Experts of a small language model.
Size: 13 layers, vocabulary 16384.
Experts: 480 squared ReLU neurons an expert, a softmax router.
Training: 1547M tokens, 10600 steps.
Below are experts of layer 4 (counted from 0) of a mixture-of-experts language model. Rows are named router (the router's row for the expert), down (a neuron's output weights, with its number) and show model dimensions 0-255. Each number is 128 + 32 x the weight over its row's rms, rounded and kept within 0 to 255.
Before each expert's rows: a language model's description of what the expert responds to. This comes from a sample of Wikipedia text that the model never trained on.

# expert 13
It responds to: Auxiliaries and possessives such as be, was, his, their, my, closing parentheses after years, table pipes, and final word pieces like -inus, -ender.
router [114 114 242 115 120 114 113 141 130 200 140  44 130 114 115 120 142 143 140 142 116 133 145 142 141 142 112 116 114 126 103 117 135 147 142 142 142 141 148 142 134 140 112 162 142 169 112 144 141 123 141 115 143 112 114 141  75 113 141 114  18 114 114 129 141 150 120 114 114 114 143 128 115  53 152 143 143 169 117 111 128 137 135 181 113 127 143 165 129 141 171 222 144 127 120 142 114   0 110 255 140 143 113 143 126 114 143 114 113 103 163 124 140 143 113  27 142 143 142 217 142 113 112  83 136 171 115 125 142 141 114 114 114 141 143 118 142  57 120 114 181 143 127 142 142 118 146 116 144 112 129 131 141 142 112 141 113 115 114 117 114 112 127 127 129 143 143 114 131   0 113 114 114 141 113 122 114 127 112 161 174 113 142  74 136 144 184 143 120 111 113 125 133 134 112 125 117 115 143 141 133 145 131 115 180 142 141 132 113 141 142 246 114 114 133 144 113 133 112 143 116 111 127 114 141 127 142 114 193 174 141 162 142 114 114  34 143 118 176 142 215 113 162 141 115 119 142 138 132 134 122 208  96  85 142 121]
down0 [123  86 138 101 123 158  76 159 145 156  44 166 155 125 167 106 154 111  74 137 130  55 167 148 147 225 117  82 133 115 103 158 118 144 104 137 100 157 121  94 137 130 139 124 205 117 113 164  97  63 145  69 126 143 139 108 112 180 147 122 155  86 138 185 131  95 126 106 107  87 145 176 109  92 128 178 101 117 116  79 143 137 108 108 133  85  84 108 176 116 171 138  64 130 160 119 176 150 120 135  85 128 162  94 146 132 140 167 131 121 106 140  61 129 127 135 186 154 151  91 203 131  90 117 124 103 110 135 150  73 121 143 153 126 128 209 146 125 113 109  77 149  86  98 111 120  81 152  21  98 117 136 119 123 142 108  81  76 170 134 123 137 146 155 126 108 126 148  93  78 175 126 178 129 152 183 109 130 110 127 114 136 127  76 140 168 121 106 183  68 126 136 148 157 216 166 127 173 118 109  98  77 169 134 114  79  80 123 169 182 118 129 133 144  84 118 115 120 136 134 104 126 179  78 136 115 141  97 142 106 150 142 144 111 107 207 111 136 151 147  97 133 140 157 135 174 104 154 102 151 147  99 174 201 139 131]
down1 [111  98  86 110 119  99 177 143 196  73 111 121  80 119 150  91 147  73 111  86 199 147 114 116 157 157 167 145 126 132 122 117 108 150 124 112 116 181 134 150 103 189 175 129 131 150 125  89 148 193 121 154 126 196 122  99  75  88 125  92 134 135 155 114  71 140 142 112  79 111 130  88 195 155 150 108 114 198 161 118 158 139 143 187 136 118  93  88 112  99 145 107 131  70 165 103 129  97 139  68 166 104 129  89 127 124 127  85 145  69 151  94 160 100  80 124 167 102 116 118 135 116 137 180  78 143 125 158 140 124 125 136 142 124  69 121 173  89 116 143 107 107 132 160 151  77  95 132  82 128 127 193 141 160 144 135 108 115 129 156 145 105 189 117 146  97 189 186  84 193 122  77 159 125  62 104 153 187 129 142 119 109 113  97 145 104 187 135 138 105 115  92 145 119 166 149  36  87 168 155 147 144 154 150 164 156 123 139 195  68 191 120 156  84 129 105 125 177 133 113 107 123 120 114 143 110 111 101 172  98 107 111 111 158 156 100 193 139  95 156 135 169 132 156 114 101 102 167 122 148  64 182 118 145 129  58]
down2 [110 101 138 101 129 113 127 135  96 142  96 114 118 177 138  90 217  66 139 150  75 101 116 147 108 188 118 153 149 138 144  10 105 126 154 142  72 127 136  68 131  72 183 199 103 133 103 163 139 179 158 115  97 179 171 131 118 154  75 126 151  94  71 132  79 117 119 107 166 116 102 142 136 100 155  86  94 139 159 118 177 127 145 142 133 175 143 105 155  99 155  81 121 124 115 127 145 172 121  53 108 169  65 139 115 111 119 164 148  84 162 176 123 137 140  78 171 218 132 130 132  88 117 131  83 139 207 159 161 139 155 141 112 122 125 133 151  88 130 128 137 137 148 130 130 160 144 173 125 166 158 172 167 106 136 155 125 104 135 149 121 136  61 106 142  64  65 160  86 123 154 164 134 111  88 151 106 109  89 113 105 128 113  89 109 134 135 118 137 120 177 116 137 179 171 130  92 142 143 104 118  69  84 117 138  80 150 139 161 149  89  84 192 149 141 138 141 104 115 144  85 167 116 139 127 102 161 113 170 112 111  56 124 188 168 167 180  79 121 170 109 132 122 116 103 132  91 132 115 116 192 128 120  62 135 157]
down3 [163 111 107 103 130 125 105 126 132 129 135  96 171 105 177  96  58 180 196 153 192 103  94  97 147 107 120 143 116 134  82 133 105  66 217 118 100 108 154  87  85 137 156  63 123  52 131 167 124 152  75 112 177 161 156  49 134 170  54 195 143 114 136 104 132 137 148  91 114  77  95 149 157 130 148 144 173 127 156 153 117 159 138  85 125 138 117 111 168  69 114 146 135 180 116 114 121 174 108  90 132  72 107 116 122 148 158 154 146 158  95 154 111 131 205 150 145 156 111 158  73 153 182 167 133 145 123 101  97 111 142 135 157  75 171 103 131 121 125 142 154  88 140 145  95 179 123 150 175 159  45 100 138  88 118  80  98 156 150 159 132  86 101 161  89  85 165 127  69 155 125 130 131 118 154 192 111 148 164 131 119  80 131 104 154 163 144 156 154 148 181 164 133 159 131 133  94 138 125 158 136 102 103 124 127  71 110  78 135 112 162 104 130 127 112 136 136 138 127  90 123 124  95 176 160 119 105 147 124  71  85 135 194  81 139 202  84 133 122 178 121 132  90 107 132 150  99 101 139 195 113 115  82 138 163 123]
down4 [113 150 111  85 131 132 148 155 174 116 124 103 116 107  91 179 133 143 134  97  89 187 142  92 112 143 140 133 130  99 124 130  77  78 108 155 118  63 118 135 153 154 110 115 110  80  96 177 105 162 146 153  99 139 134 184 139 134 172 138 141 134  41 168 166 146 104 122 182 131 202  85 164 173 181 145 116 151 120 104 112  96 116 126 161 104 112 126 143 171 148 139 143 155 118 131 149 197 156 122 172 131 168 128 185 155 141 102 149 107 119 142 126 113 108 131 183  99 165 169 157 121  76 127 131  91 102 133 102  95  85 182 182 139 141 112 101 130 131 136  95 108 105 117 208  97 167 159 181 117  85 168 112 106 118  83  69 110 162  95  86 163 114  76  83 142 142 127 119 126 124 176  99 116  99 202 150 157 147 124 120 131 158  95  95 133 151 159 119 181 121 113 105  95 115 135 165 126 136 113 166  80 179  86 161 130 134 117  74 137 124 134 154 212 139 123  90 113 150 145 133 103  89 154 143 115 163 169  56  50  97  85 152  71 121  97 129 222  78 143 168  76 164  73  96 117  82  68 101 150 142 112 101 122 158  95]
down5 [111 165 141 164 163 141 117  64  42 100  86 150  63  57  93 186 114 133 130 157 173 149  95 103 120 112 160  84 163 119 103 132  99 134 108 158 122 149  89 146  65 115 177 106  92 162 128 119 135 147 134 147 180 113 149 129 121 128 176 144 119 184 131  72 175 140 134 105 132 123 148 128 127 103 154 145 142 108 112 105 151 107 123 101  82 119 248  78 219 125  68 143  87 104 122 116 111 183 160 137  83 119 139 118 104 130 147 123  93  75 142 134 152 117 142 170 132 158 151 108 108 146 165 165 148  97 112  71 163 110 126  70 160 167 167 147 108 160 131 138 134 133 156 131 158  82 117  81 104  93 147 166 110 117 129 143  97  70 166 140 120 125 110 160  94 127 146 173  99  83 119 131 152 190 130 113  99 141 155  68 117  75 105 182 121 176 107 116 109 183 167  74 113 145 136 116 149 152 147 103  99 115 171 174 126 100 115  95 186 126 114 179 141  81 149 104 119  97 135  73 211 152  84  79 107 174 126 135  92 133 126  94 172  66 175  88 147 162 160 118 156 115 145 132 130 140 108 165 145 151 153  76 132 172 108 110]
down6 [148 141  86 147 129 112  64 184 110 145 131 149 108 111  97 109 110 184 170 147 113 158 196 108 112  97  83 131  91 155 117 161  98  98 198 187 136 106 122 133  84 149 122 115 159 119 115 163 106 110 164 164 105 104 164 129 142 149 106 172 149 117 167 101 130 121  74  53 141 142 127 103 161 138  93 108 162 132 152 143 175  73 143 242 179  99 117 168 118 119 187 124 178 104 111 151 122 179 101 109  98  69 168  55 147  67 144 114 126 139 126 140 104 127  94 116 126 128 128  88 143 113 166 141 129 103 113 111 154  47 119 128 153 101 155 126 150 112  76 146  94 125 135  64  88 158 184 101 168 146 135 154 126  48 134 106 166 132 123 144  97 132 122 109 142 152 148 136 131 175 175  92 182  60  79 101 129 139 167 149  67 165 106 108  96 167 101 103 166 130 137  80  96 188  89 111 122  89 177 128  59 175 201 151  97 176 126 165 111 112 107 129 123 170 120  96 149 138 142 102 134 135  96 143  75 112 117 138 142 156 179 129 166 135 111  73 154 100  93 103 129 159  81  89 126 163 139 119 172 101 150 143 162 113 127 135]
down7 [108 125 145 191 141 127 118 138 153 132 125 176 110  85 129 121  50 110  89 130 132 129 186 104 136 122 126 136  90 140 155 128 153  94  94  82 180  75 111 209 141 109 164 123 153 139  59  91 106 141 164 105 132 109 160  55 124  95 173 162 112 120 150 145  79 146 145 117 110 137 159 143 115 119 146 179 145 158 120 118 180 163 155 128 121 115 134 158 109  92 168 141 139 112 148 100 133 106 114 137 168 136 121 117 159 113 110 129  71 166  87 144 148 174  59 144 104 103 173 132 135 101  91  88 165  65 166 142 166 133 107 200  96 165 128 149  88 156  38 115 128 172 141 102 218 122 132 146 111 102 120  73 115 140 145 130 146  95 173 110 105 115 129 126 121 121  76 195 148 131 181 207 168  91 159 143 146 151 109  95 110 147 107 186  87 107 124 139 151 173 141 111 107 113 118 197  59  83 107 108  50 140 106  88 155 126 206 125 158 171 111 123 129 167 163 101 138 123 155 144 120  87 107 118 192 135 103  63 132 123 111  92  96 195 127 147 111 126 125 109 133  96 138 152 139  79 129 105  60 156 138 116 114 148 156  69]

# expert 22
It responds to: "Result" in sports and awards tables, scores like 1–0, words such as draw, success, numbers two and three, and commas.
router [112 153   0 114 137 112 113 144 127  89 143  93 130 113 116 210 143 142 142 141 116 128 144 143 141 142 109 114 114 134 111 111 132 140 143 142 147 144 140 108 100 143 111 142 143 242 113 149 144 143 144 114 144 113 113 143 182 113 143 114 130 114 114 123 142 139  93 112 113 114 143 131 111  46 136 144 142 131  96 112 134 145 178 149 113 130 141  89 136  78 144 148 143 123 166 142 113  50 111   9 143 143 112 140 133 114 144 113 114 102 117 133 142 143 113  97 143 142 142  56 143 112 113  72 142  30 111 124 144 143 113 115 114 141 146 116 142 255 131 112 235 144 129 144 145 129 143 114 144 112 126  71 142 143 112 142 112 111 113 115 114 112 129 131 130 143 142 113 128  48 114 114 113 143 113 230 113 130 110 139  46 114 143 127 122 119 114 142 190 113 113  96 133 121 114 124 117 114 142 142  64 144 130 112  72 143 143 129 112 142 141  53 113 114 135 141 114 122 115 144 116 114 128 114 132 167 142  79  73 120 143 189 143 115 113   7 143 124 103 144 100 113 145 143 112 130 142 138 156 131 133 168 120  38 143 198]
down0 [ 97 157 141 151 122 176 105  99 115 125  76 145 124  91  99 140 108 123  93  91 119  44 121 107 109  72 119 156 144  84 151  96 156 112  92 100 120  84  56 114 133 106 100 187 124  92 139 148 147 154 119 167 156 175  86 158  89 142 168 128 223  84 180 219 115 121 160 158 159 149 127  99  42 117 134 133 158 106  97 119 106 117 192 129 113 136 138  82 111 107 179 142 142 107 127  90 138  98 145 159  67  78 145 162 111 107 175  92  98 101  98 145 161  98 130 149 158 108  95 163 115 126 173  97 155  66 187 134  82 129 109 149 141 178 158  84 144  96 115 156  84 164 113 119 109 102 167 103  80 179 133 129 135 125 126 153 169 154 113 146 139 137 158  97 131  93  94  83 101 121 131 178 164 129 168  60  90 129 105 104  74 122 158 148 113 156 136 151 128 119 120 136 138 158 158 179 112 114 157 166  90 132 130  88 147 165 120 162 164 129  67 117 127 137 243 139 155 157 129 118 197 124  66 147  89 158 191 172 101 114 131 143 142  63 131 119 166 107 146 124 140 183 147 140  88 140 142 109  81 125 132 144 123 120 149 140]
down1 [141  70 152 134  13 144 165 137 144  67  61 185 143 157 135 155 116 126 161 107 164 114 102 110  75 149 135 133  91 107  94 132  75 174 119 149 140 182 142 170 143 155 112 118 101 103 102 199 118 160 142  59  94 107  69 109  82 159 125 131 152 112  94 153 126 103 137  95 159 105  99 164 121 129 168 125 100 147 139  89 127  96 122 146 119 132  99 104  76 145 122 137 106 141 118 113  84 104 110 115  91 111 119  82 147 176 147 145 109 172  95 145  47  70 165 130 138 115 163 135 150 117  82  98 131 134 137 122 143 118 136 125 145  87 112 105  78 183 134 108 153 175 120 143 158 127 137 153 117  88 172 143  73 211  99  94 177 130  98 168  98 104 132 118 141 127  83 125 150 177 154 118 157 168 133  96 142 104 151 105 100 119 140 156 142 196 131 123 148 150  76 148 123 176  79 130 107 140 145 200 146 160 144  65 105 126 167 149 165 102  91 138 113 135 146 153 141 149 119 103 133 115 102 157 105  94 146 124 138 195 146 118 104 165 170  79 138 131 227 133  92 188 144  38  65 114 166 139 190 157 169 129 167 140  94 136]
down2 [ 95 151 109 110  99  93 179 144 122  89 140 124 126  95  74 141 128 146 131  80 157 146 132  96 131 160 134 183 123 168 194 151 133 136 145 132  69 158 141 117 159 128 114 118 110 112 157 113  81 160 116 219 186  83 142 115 102 179 128 166 149 116 132  78 186 117 155 162 138  78 111 125 135 134 104 128 118 111 149 181 116 154 125 107 169 130 104 177 142 106 215 137 120 134 185 122 132 138 127 135 160  90 136 152 181 132 166 128 108  33 112 182 102 117 120 146 121 164 161 169 118 116  97 124 150 152 147 134 126 146 118 144 112  97 132  77 117 136 188 136  80 184  85 150 125  37 135 171 101 124 142 115 112 110  88 161 118 136 109  82  70 121 108 116  99 115 133 182 114 147 134 137 153 115 178 103 131 119  64 211 190 152 102 119  77  73 140  79 195  72  82 119 157 192  95 115 117  72 181 104 223 134  90 116 114 108 119 118  88 117 132 104 125 124  84 112  63 105 126 117 110 111 133 163 163 121 101 117 163 147 165  83 116 110 117 140 125 143  85 155 113  89 165 169  91 113 110 175  79 178  95 143 119 119 132 121]
down3 [182 118 172 128 162  96 115 204 133 131  90 154  73 142 109 139 108 192  99 178 124 170  87 193 118 183 122 115 168  68  91 140 152 119 145 104 117  94 101 191 116 170 139 143  75 144 112  81 108 152 151 127 181  47 117  97  96 138 142 164 146 153  80 160 177 175 148 128 103 183 126 139  78 159 170  93 127 158 119 139 117 137 109 129 140  65 149 146 110 168  86 120 141  82 128  98 177 102 137  84 117 103 116 143  88 118 101 108  97 186 136  79 124 126 146 109 124 133 184 125 169 174 115 161 149 196 162  96 134 100 154 176 133 170 191 131 111  92 169 141  92 152 151 170 185 124 148 155 170 139 157  63  80 122  94 105 169 151 178 140 121  48 118 119 119 204 113  88  75 147 124 132 165  99 157 119  85 147 172 131 117 114 143 153 137  96 148 149 129 110  98  90 174  93 119  65 127 114  99 117  87 115  63 143 116  98 119 198 148  92 145  58 107 140 123  93 151 134  89 126 140 137  85 118 179 130 135 151 106 116 145  95 158 121 109 150 128 164  80  89 120  58 109 125 128 147 115 124 148 121 143  91 112 115 117 130]
down4 [ 63 157 157 179 129 117  81 121 112 106 124 105 152 123 149 165 111 196 159 131 155  65 144 179 110 130 197 141 123 158 151 140 108 196 131  88 163 106 166 131 120 134 106 165 176 127 159 128 102 104 135 134 159  85 119 130  87 111  94 220 175 190 109  74  68 149 148 112 116 164 134 135 153 162 102 132 146 137 114 106 136  60 170 103 127  97 114  79 163 153 145 181  95 108 138  94 108 136 124 148 124 168 115 115 124 132  92  88  99 141 126 146 153 151 144 120 115 130  93  79 143 127 102 117 104 112 142  83 121  77  86 156 149 149 185  93 197 127 175  61  69 151 152 129 172 174  69 111 131 125 185  91 130 141 138 158 100 115 108 103 103 127 131 164 183 157 152 100 144  61 139 195  83 106 142  64 117  68 115 108 165 100 143 154 117 128 113 156 210 118 126 206 112 118 135 123 144 162  55 128 125 145 117 148 112 154  51  57 125  70 119 161 143 136 140 172 110 196 113 110 122 111 116 111 111 128 117 140 132  83  95 110 139 134 107 121 147 101 154  76 119 123 125 155  76 156 134 106 157 162 114 120 100 180 114 176]
down5 [190  99  59  99 133 136 155 101  94 120  97 120 136 114 149 149 180 111 115  73 122 155  80 118 116 133 140 156 172 135  91 131 143 158 119  66 179 131 140  99  61 183 130 165 174 164 114 147 110 166 128 150 117 123 115 114 165 170 135  78 157 114 136 136 107 157 150 122 104 120  82 121 106 144 151 148 125 119 108 123 162 201 169  85 163 122 142  91 169 112 138 106 147  27  97 152 127  83 115  99 142 160 139 142 214 136 193 112 114  99 187 139 163 101 107 119 106 141 140 150 129 103 131 136 106 127 159  56  30 165 118 154 149 134 114  54 122 138  91 141 123 141 138 142 128 138 122 120 125 101 165 131 100 181 102 155 168  50 121 123 166 131  99 135 154 144 128 130 116 151  93 124 141 124 176 144  57 158 146 158  86 190 147 133 157 150 184  82 118 127 133  98 153 132 106 183 110 157  91  91 174 122 101  94 175 142 161 162  75 141  81 126 117 153 114  63  98 100 144 142 122 170 137 139  70 130 141  83 113 125 176 152  67  83 130  35  90 152 106 154 108 138  81 150 146 154 186 113  91 155  85  96 125 108 147 153]
down6 [192 111  83 120 163  95 163 123 153  99 152  82 141 164 150 162 117 103 102 144 123 110 119 105 131 100 164 131 142 105  89 169 104 130 149  73 138 126 138  98  92 133  90 158 106 147 174 167  75  55  89 116 123 225 150  49 104  95  79 143 160 138 204 154 124 116 116 125  79 125 145 136 141 132 112  69 142  87 148 115 157 120 169  81 132 114 148 131 126 113  91 160 151  74 122 141 122  84 147  84 122 177 119 135 190 160  91 205  77 103 111 145 112 114  86  76  93 104 101 154 154 110 189  65 132 106 108 101 172  78 136 125  96 117 120 112 115 109 163 212 139 148 114 105  89 151 218 127 118 136 105 105 129 138 123 108 129 119 177 138 140 143 147 143 118 118 119 121 144 163  66 133 153 231 140 132 114 122 149 121 164 119 114 132  84 169 153 183 136 125  96 139  77  98 135 110 130 138 141 164 171 125 160 135 110 129 130 145 142  59 111 181 154 127  82 152 137  90  91 123 166 115  59 154  83 173 188 146 138 145 130 160 117 127 112 166 144 157 115 104 114 152 177 103 146  64 145  99 223  92 137 145 129 114 117 133]
down7 [111 150 135 201 186 107 111 143 187 195 152 130 120 144  97  89 106 111 131 183 133  79 137 171 149 103 120 131 180 142 199 128 127 193 128 135 163 156 150 146  89 137 132 165  49 132  84 138 132  96 144 132 100 104  96 170 124  87 145  85 134 136 112 104 128 103 169 130 118 153 146 124 180 133 189 117  80 136 102 135 142 147 127 180 128  78 179 186 114 170 159 112 137 115 157 118 208 181 127 150 163 160  55 119  74 176  77  96 136 150 119 123 125 132 101 148 121 144 173  98 113  87 157 123 124 154 104 127  78 164 126 130 120 115 152 118 130 135 114  84 127  78 132 110 187 189 131 162 148 114 116  99  71 167 106 127  74 116 126  96 152 113  90 140 139 111 156 150  71 145  75 136  47 134 108 116  50 123 120 165 143 168 169 199 109  89 103 154 148 119 155 156 147 136  87 176 175 164  97 132 128  43 118 163  94 148 102 147 141 133  82 134  90  92 199 128 165 123 111  86 163 122  93 160 114 139 145  99 142  84 115  63 104  79 153 130 120 116 110  95 172 122  75 121 118  61 118 123 107  99 109 124 114 127 113 142]

# expert 21
It responds to: was, were, who, which and word pieces ending in a comma, such as ing, or e, in running prose.
router [116  83 124 117 130 116 115 139 123  83 140  54 135 115 116 122 139 140 141 139 117 134 140 139 140 138 112 116 117 125  89 116 132 140 139 139 141 141 137 166 202 141 116  89 140 114 115 116 139 137 140 116 139 115 118 139 237 116 139 117  73 117 115 119 141 145 123 117 117 116 139 130 117  36 148 139 140 184  67 118 132 142  75 111 117 137 139 177 131 206   0 255 140 138  75 136 117 146 116 113 140 139 114 140 130 116 140 117 120  98   4 129 140 140 118 159 139 140 140 185 139 116 117 191 122 171 116 127 139 139 117 117 117 139 139 120 140 167 128 116 226 140 127 138 140 130 141 116 140 117 121 196 140 138 117 139 117 115 116 116 117 115 130 122 129 139 138 116 130  96 116 114 117 140 117 228 117 120 116 121 128 116 139 134 124 153 164 140 245 116 117 182 100 127 116 124 116 116 140 141 131 138 126 118 216 139 140 128 117 139 138 126 117 117 129 140 115 120 114 142 119 119 135 117 109 166 139  97 118 189 141 149 140 116 117  88 140 131  82 138   0 117 124 140 116 123 139 137 190 127 124  30 116 104 138  85]
down0 [178 151  79 136 144 168 109  91 117 141 119 147 157 152 140  81 145 105 156 159 134  89 110 150 134 135 110 121  96 121 149 168 168 157 124 124 147  72 153 111 152  72 207  85 112 177 174 109  83 117 144  81  95 187 172 110 134 150  46 189 113 157 159 121 116 140 124 158 104 133  96 124 112 111  73 125 117 112 135 144 102 109 114  82 156 132 164 108 143 125 127 195 119 131 169 121 156  64 118  88 121 110 123 194 134 162 116 110 107 134 123 110 149 164 128 132 112 112 119 140 166 139 160 108 139 128 144 160 146  95 165 110 108  76 130  60 136 116  81 127 125 125 124 122  61 146 129 157  97  92 183  77 151 149 105  67 144 161 136 157 135 123 126 136 154 178 152 131  72 166 170  87 144  51 181 111 142  88 208 111 103 160 126  96 105 102 154  43 135 142 132 165  90  90 151 145 163 122 156 144  96 135 169 123 161 120 126 207 139  68 118 156  94 146 214 105 160 142 103 129 148  20  92 120 140 141  76 109 158 106 160 151 127 111  91 143  86 150 145 155  69 167 130 180 147 150 118 121 104  78 119 116 178 100 144  91]
down1 [176 157 140 129 191  86 205 125 100 101 119 169 173 117 137 124  85 120 161 159 124 156 110 131 130  94 114  97 115 142 110 157 127 149 174 142 115 106  98 132 120 117 160 151 159  73  66 139  70  73 120 100 100 168 182 107 135 128 156 165 149  81 157 175  95 116  97 166 106 121 129 168 111 158 186 144 177  77 122  95 127 113 147 134 131 160 145 132 124 123 179 155   7 160 128  97  98 146 165 182 143 117 131 111 146 121 109 135 140 131 149 134 116  87 115 111 104 146 154 199 132 119 130 120 110 128 116 102 128 113 171 100 113 110 106 153 150 132 149 101 117 106  27 153 109  77  95 166 201 168 103 127 125 149 117 140  72 129  65 143 106  83  96 146 170  81 121 150 106 131 142  82 172 154 103 136 110 182 150 155  97  88 165 186 114 142 163  99 134 178 134  92 147 151 133  89 169 152 182 135 115 149 117 114 120 130 106 118 134  90 115 145  39  90 105  78 136  89 156  96 140 173 119 137 121 130 139  81 121 133  94  77 130  84 142 110  86 163 242 106 144 156 163 138 135 148 137 130 131 175  81 128  72  98 147 191]
down2 [ 79 111 129 114 156 189  99 181 133 122 111 111 157 120 119 121 139 113  64 138 201 140 105 147 131 169 129 138 192 134  64 104 144 173  48  97 110 122 117 145 157 195 128 139 110 179 121 199  87 101 125 120 132 177 135 141 123 173 165 146  98 162 133  82 180 121  85  98 159 123 120 180 161 179  68 166 130 118  80 145 141  92 130 134 143  96 148 140 197 116 184 136 113  51 167 148 185  95 118 129 111 142 119 127  96 187 152 115 167 120 102  62 104 184 125 116 110 122 165 142 103 147 142 117 123 105 166  73 130  89 137  95 111  97 155 165 102 119 138 104 168  81  83 137 190 139  85 121  92  53 197 165 124  83 170 112 197 132 154 134 174 116 149 149 139 123 105 146 142 115  96 166  93 114 146 138 120 127 114 127 149 124 136 118  92 100 102 151 131  85  96 118 156 163  98 147 163 166 150 102  80 146  79 135  84 118 100 165 126 159 145 151 113 147 105 136 151  75 117 145  57 141 148  76 135 155 119 135 135 125  96 173  91 148 146 128 133 143 132 104 153  38  73  98 116 115  73 134 115 188 140 121 127 173  89  85]
down3 [162  92 135 102 127 153 101 166 102 170 139 145  93 156  98 109 163 149 157 103 100 112 184 149 133 124 104  96 137 146  87 120 126 124  68  90 127 162 177 139 121 103 113  78 104 141  93  84 143 157 142 131 149 124 117 148 140 139 147 167 124 101 151  81 133 143  97  94 141 109 140 103 156 113 165 160  67 119 176  58 116 157 134 121 145 170 116 199 138 165 160 153 166  56 132  76  78 137 166 127 139 119  59 121 117  98 125 143 127 102 133 133  96 106 118  81 153 166  88 114 188 179 134 118 122 170 114 105 127 132 149  98  91 134  99 149 137 155 115 127 106  72 132 205 117 113  61  77 119 183 172 166 118 137 191  93 119 140 135 122 139 141 191  82  82 145  90  97 126 179 143 172 149  98 187 155  98 148  79 179  83 132 153 134 132 145 152 113 116 142 147 106 110 166 143  98 138 103 160 104 141 111 138  61 149 177 155 126 151  91  76 146 119 124 138 157 150 148 107  70 173 109 157 193  89 169 107 119 101  88 110 107 122 131 164 125  79  65 123 120  98 131 151  79 128 176  78 142  48 238 188 107 180 119 122 145]
down4 [107 164  90 140 120 137 111  99  98  45 126 143 107 130 137 109 114 118 129 110 131 100 141 144 146  95  96 159 110 113 135 124 141 116 132 142  93 148 109 160 123 130 161 151  96 199 128 185 141  94  72 147  92 158 124 110 136 129 175 149 118 160 182 151 185 117 158 156  54 102 119 142  91 139  99  62 111 137  94 142  91 149 120 122 104 157 138 127 155 158 109 131  84 104 177 160 109 121 117 149 125 120  83  87 130  57 180 106 106 119 111 182 166 133 184 113 165 116  97 151 128 120 139 152 155 112 120 134  78  51 194 133 114 111 143  94 106 172 113 160 111  92 135 120 108 142 149 186 144  86 116 149 156  65 181 164 148 113 116 143 140 134  33 145 155 155 164 181 140 121 136 163  87 147 119 156 174 113 140 111 145 128  99 149 125 149 139 130  79  93 114 140 126  46 157 102  89 129  51 110 117 112 140 124 180 149 116 115 159 110  92 111 160  98 144 101 153 169 118 109 156 210 155 197 229  75  96 125 126 183 110 176 161 143 131 148 138 114 206  84 137 109 109 122  91 104 134  78  74 127 154 175 130  90 155  48]
down5 [106 108 149 156 159 182 136  86 158 195 132 138 147 110 115  84 110 132 140  98 160 102 133 163  95 170 136 124  85 142 131 149 171 144 131  91  74 137 119 113 126 155 152 167 108  61 146 117 142 109 149 113 181  90 126 139 161  92 153 108 140 140 140  77 102 151 116 158 113 164 137  84 170 152 133 153 174 122 200 141 187  93  59  85 133  77 129 121 183 118 136 113 107 159 100  90 117 135  84  72 136  99  59 139 136 162 140 173 177 154 163 104 109 160 145  79 109 231 136 116  28 148 170 138 102 160 196  91 116  93 108 117 119 142  98  85 115 160  92 132 136 116 130 202 120 166 166 101 125  85 152  94 118 117 114  95 104 111 149 151 108 151 194  89 166 153 130 186 164 149 163 139 126  93  98 152  86 110 196 161 143 128 118 130 125  74 127 149 137 134 124 117 107 178 120 117 117 106  65 172 140 164 118 132 142 108 117 162 129 145 105 141 134 145 187 114 135  82 116 161  70 173 114  95 147  58 176  59 114 104 113 124 113 133 133 110 123  93 127  96  97 133  91 122 143 113  94  93 128 217 101 117 133 160  74 162]
down6 [175 168 160  90 123 161 114 138  61 140 106 118 120 174  75 147  99 136  91  97 166 137 179 151 122  74 161 137 169 175 123 166 103 119 101 163 132 126 130 121 131 149 162 124  74 143  18 118  97 139 175  89 129 115 142 142 170  93 112 131  61 131 121 107 246 118 159 115 131 174 144  94 148 180  98  81 100 123 126  78 101 106 117 127 156 182  93 169 146 133  95 123 212 113 128 188 190 124 138 127 185 114 125 147  99 130 132 180 159 158 157  99 115 101 194 125 164 110 164  79 102 128 165 146 104 174 129 147 107 218 115 130  98 141 154 140 118 157 131 177 122 144  96 110 153 122 128 135 117 162 142 142  93 105 148  99 139 108  62 124 138 130 143  90 131 112  66 146 122 107 130 115  71 109 126  60 157  59 161 131 133  71  99  74 121 173 133 189 170 151  96  87 156 167 117  85 173 138 129 115 155  95 116 129 171 123 124 136 140 100 130 105 116 127 166 150 130 121 126 171 164 127 112 130 119 106 130 105 144 143 144  68 141  83 138 122  83  69 118 151 110 154  52 156 127 132 107 127  92 106 191 132  89 103 159 116]
down7 [ 96  89 107 180 180 129 132 155 121 107 111 136  62 135 134 136 172 117 154 115 141 163 171 134 124 106 111 152 138 140 128 100 150 157 119 112 132  77  55  83 106 149 126 134  25 161 111 185 112  91 154 138 149 151 116 151 129 144  57 104 103  95 175 129 114  74 146 104  98  99 109 153 158 117 123 126  75 163 148  99 107 160  63  99 110 166  69 170 120 106 111 170 104 109 116 127 126 148 160 175 135 151  97  83  84 137 107  49 124 182 165 136 184 121 136 138  87  86 136 126 151 123 167 164 133 153 126 145 140 130 144 153 156 118 182 123 118 147 174 121 161 131 111  72  93 128 118 146 153 113 145 156 148 147 100 255 182 107 112 181 159 183  81 125 144 142 142 153 126 124 161 150 105 128  63 165 135 119 134 140 146 141 132 153 165 101  64 133 137 171 153 153 121 143  24 151 127 183 173 103 101  91 170  95 104  95 164 139 150 148 143 136 159  48 133  95 179 107  96 119  46 122 111 116 128 133  96 163 146 167 110 146 123 109 151 122 141 117 164 145 162 106  82  97 130 125 143  84 102  56 119 109 141 136 119 118]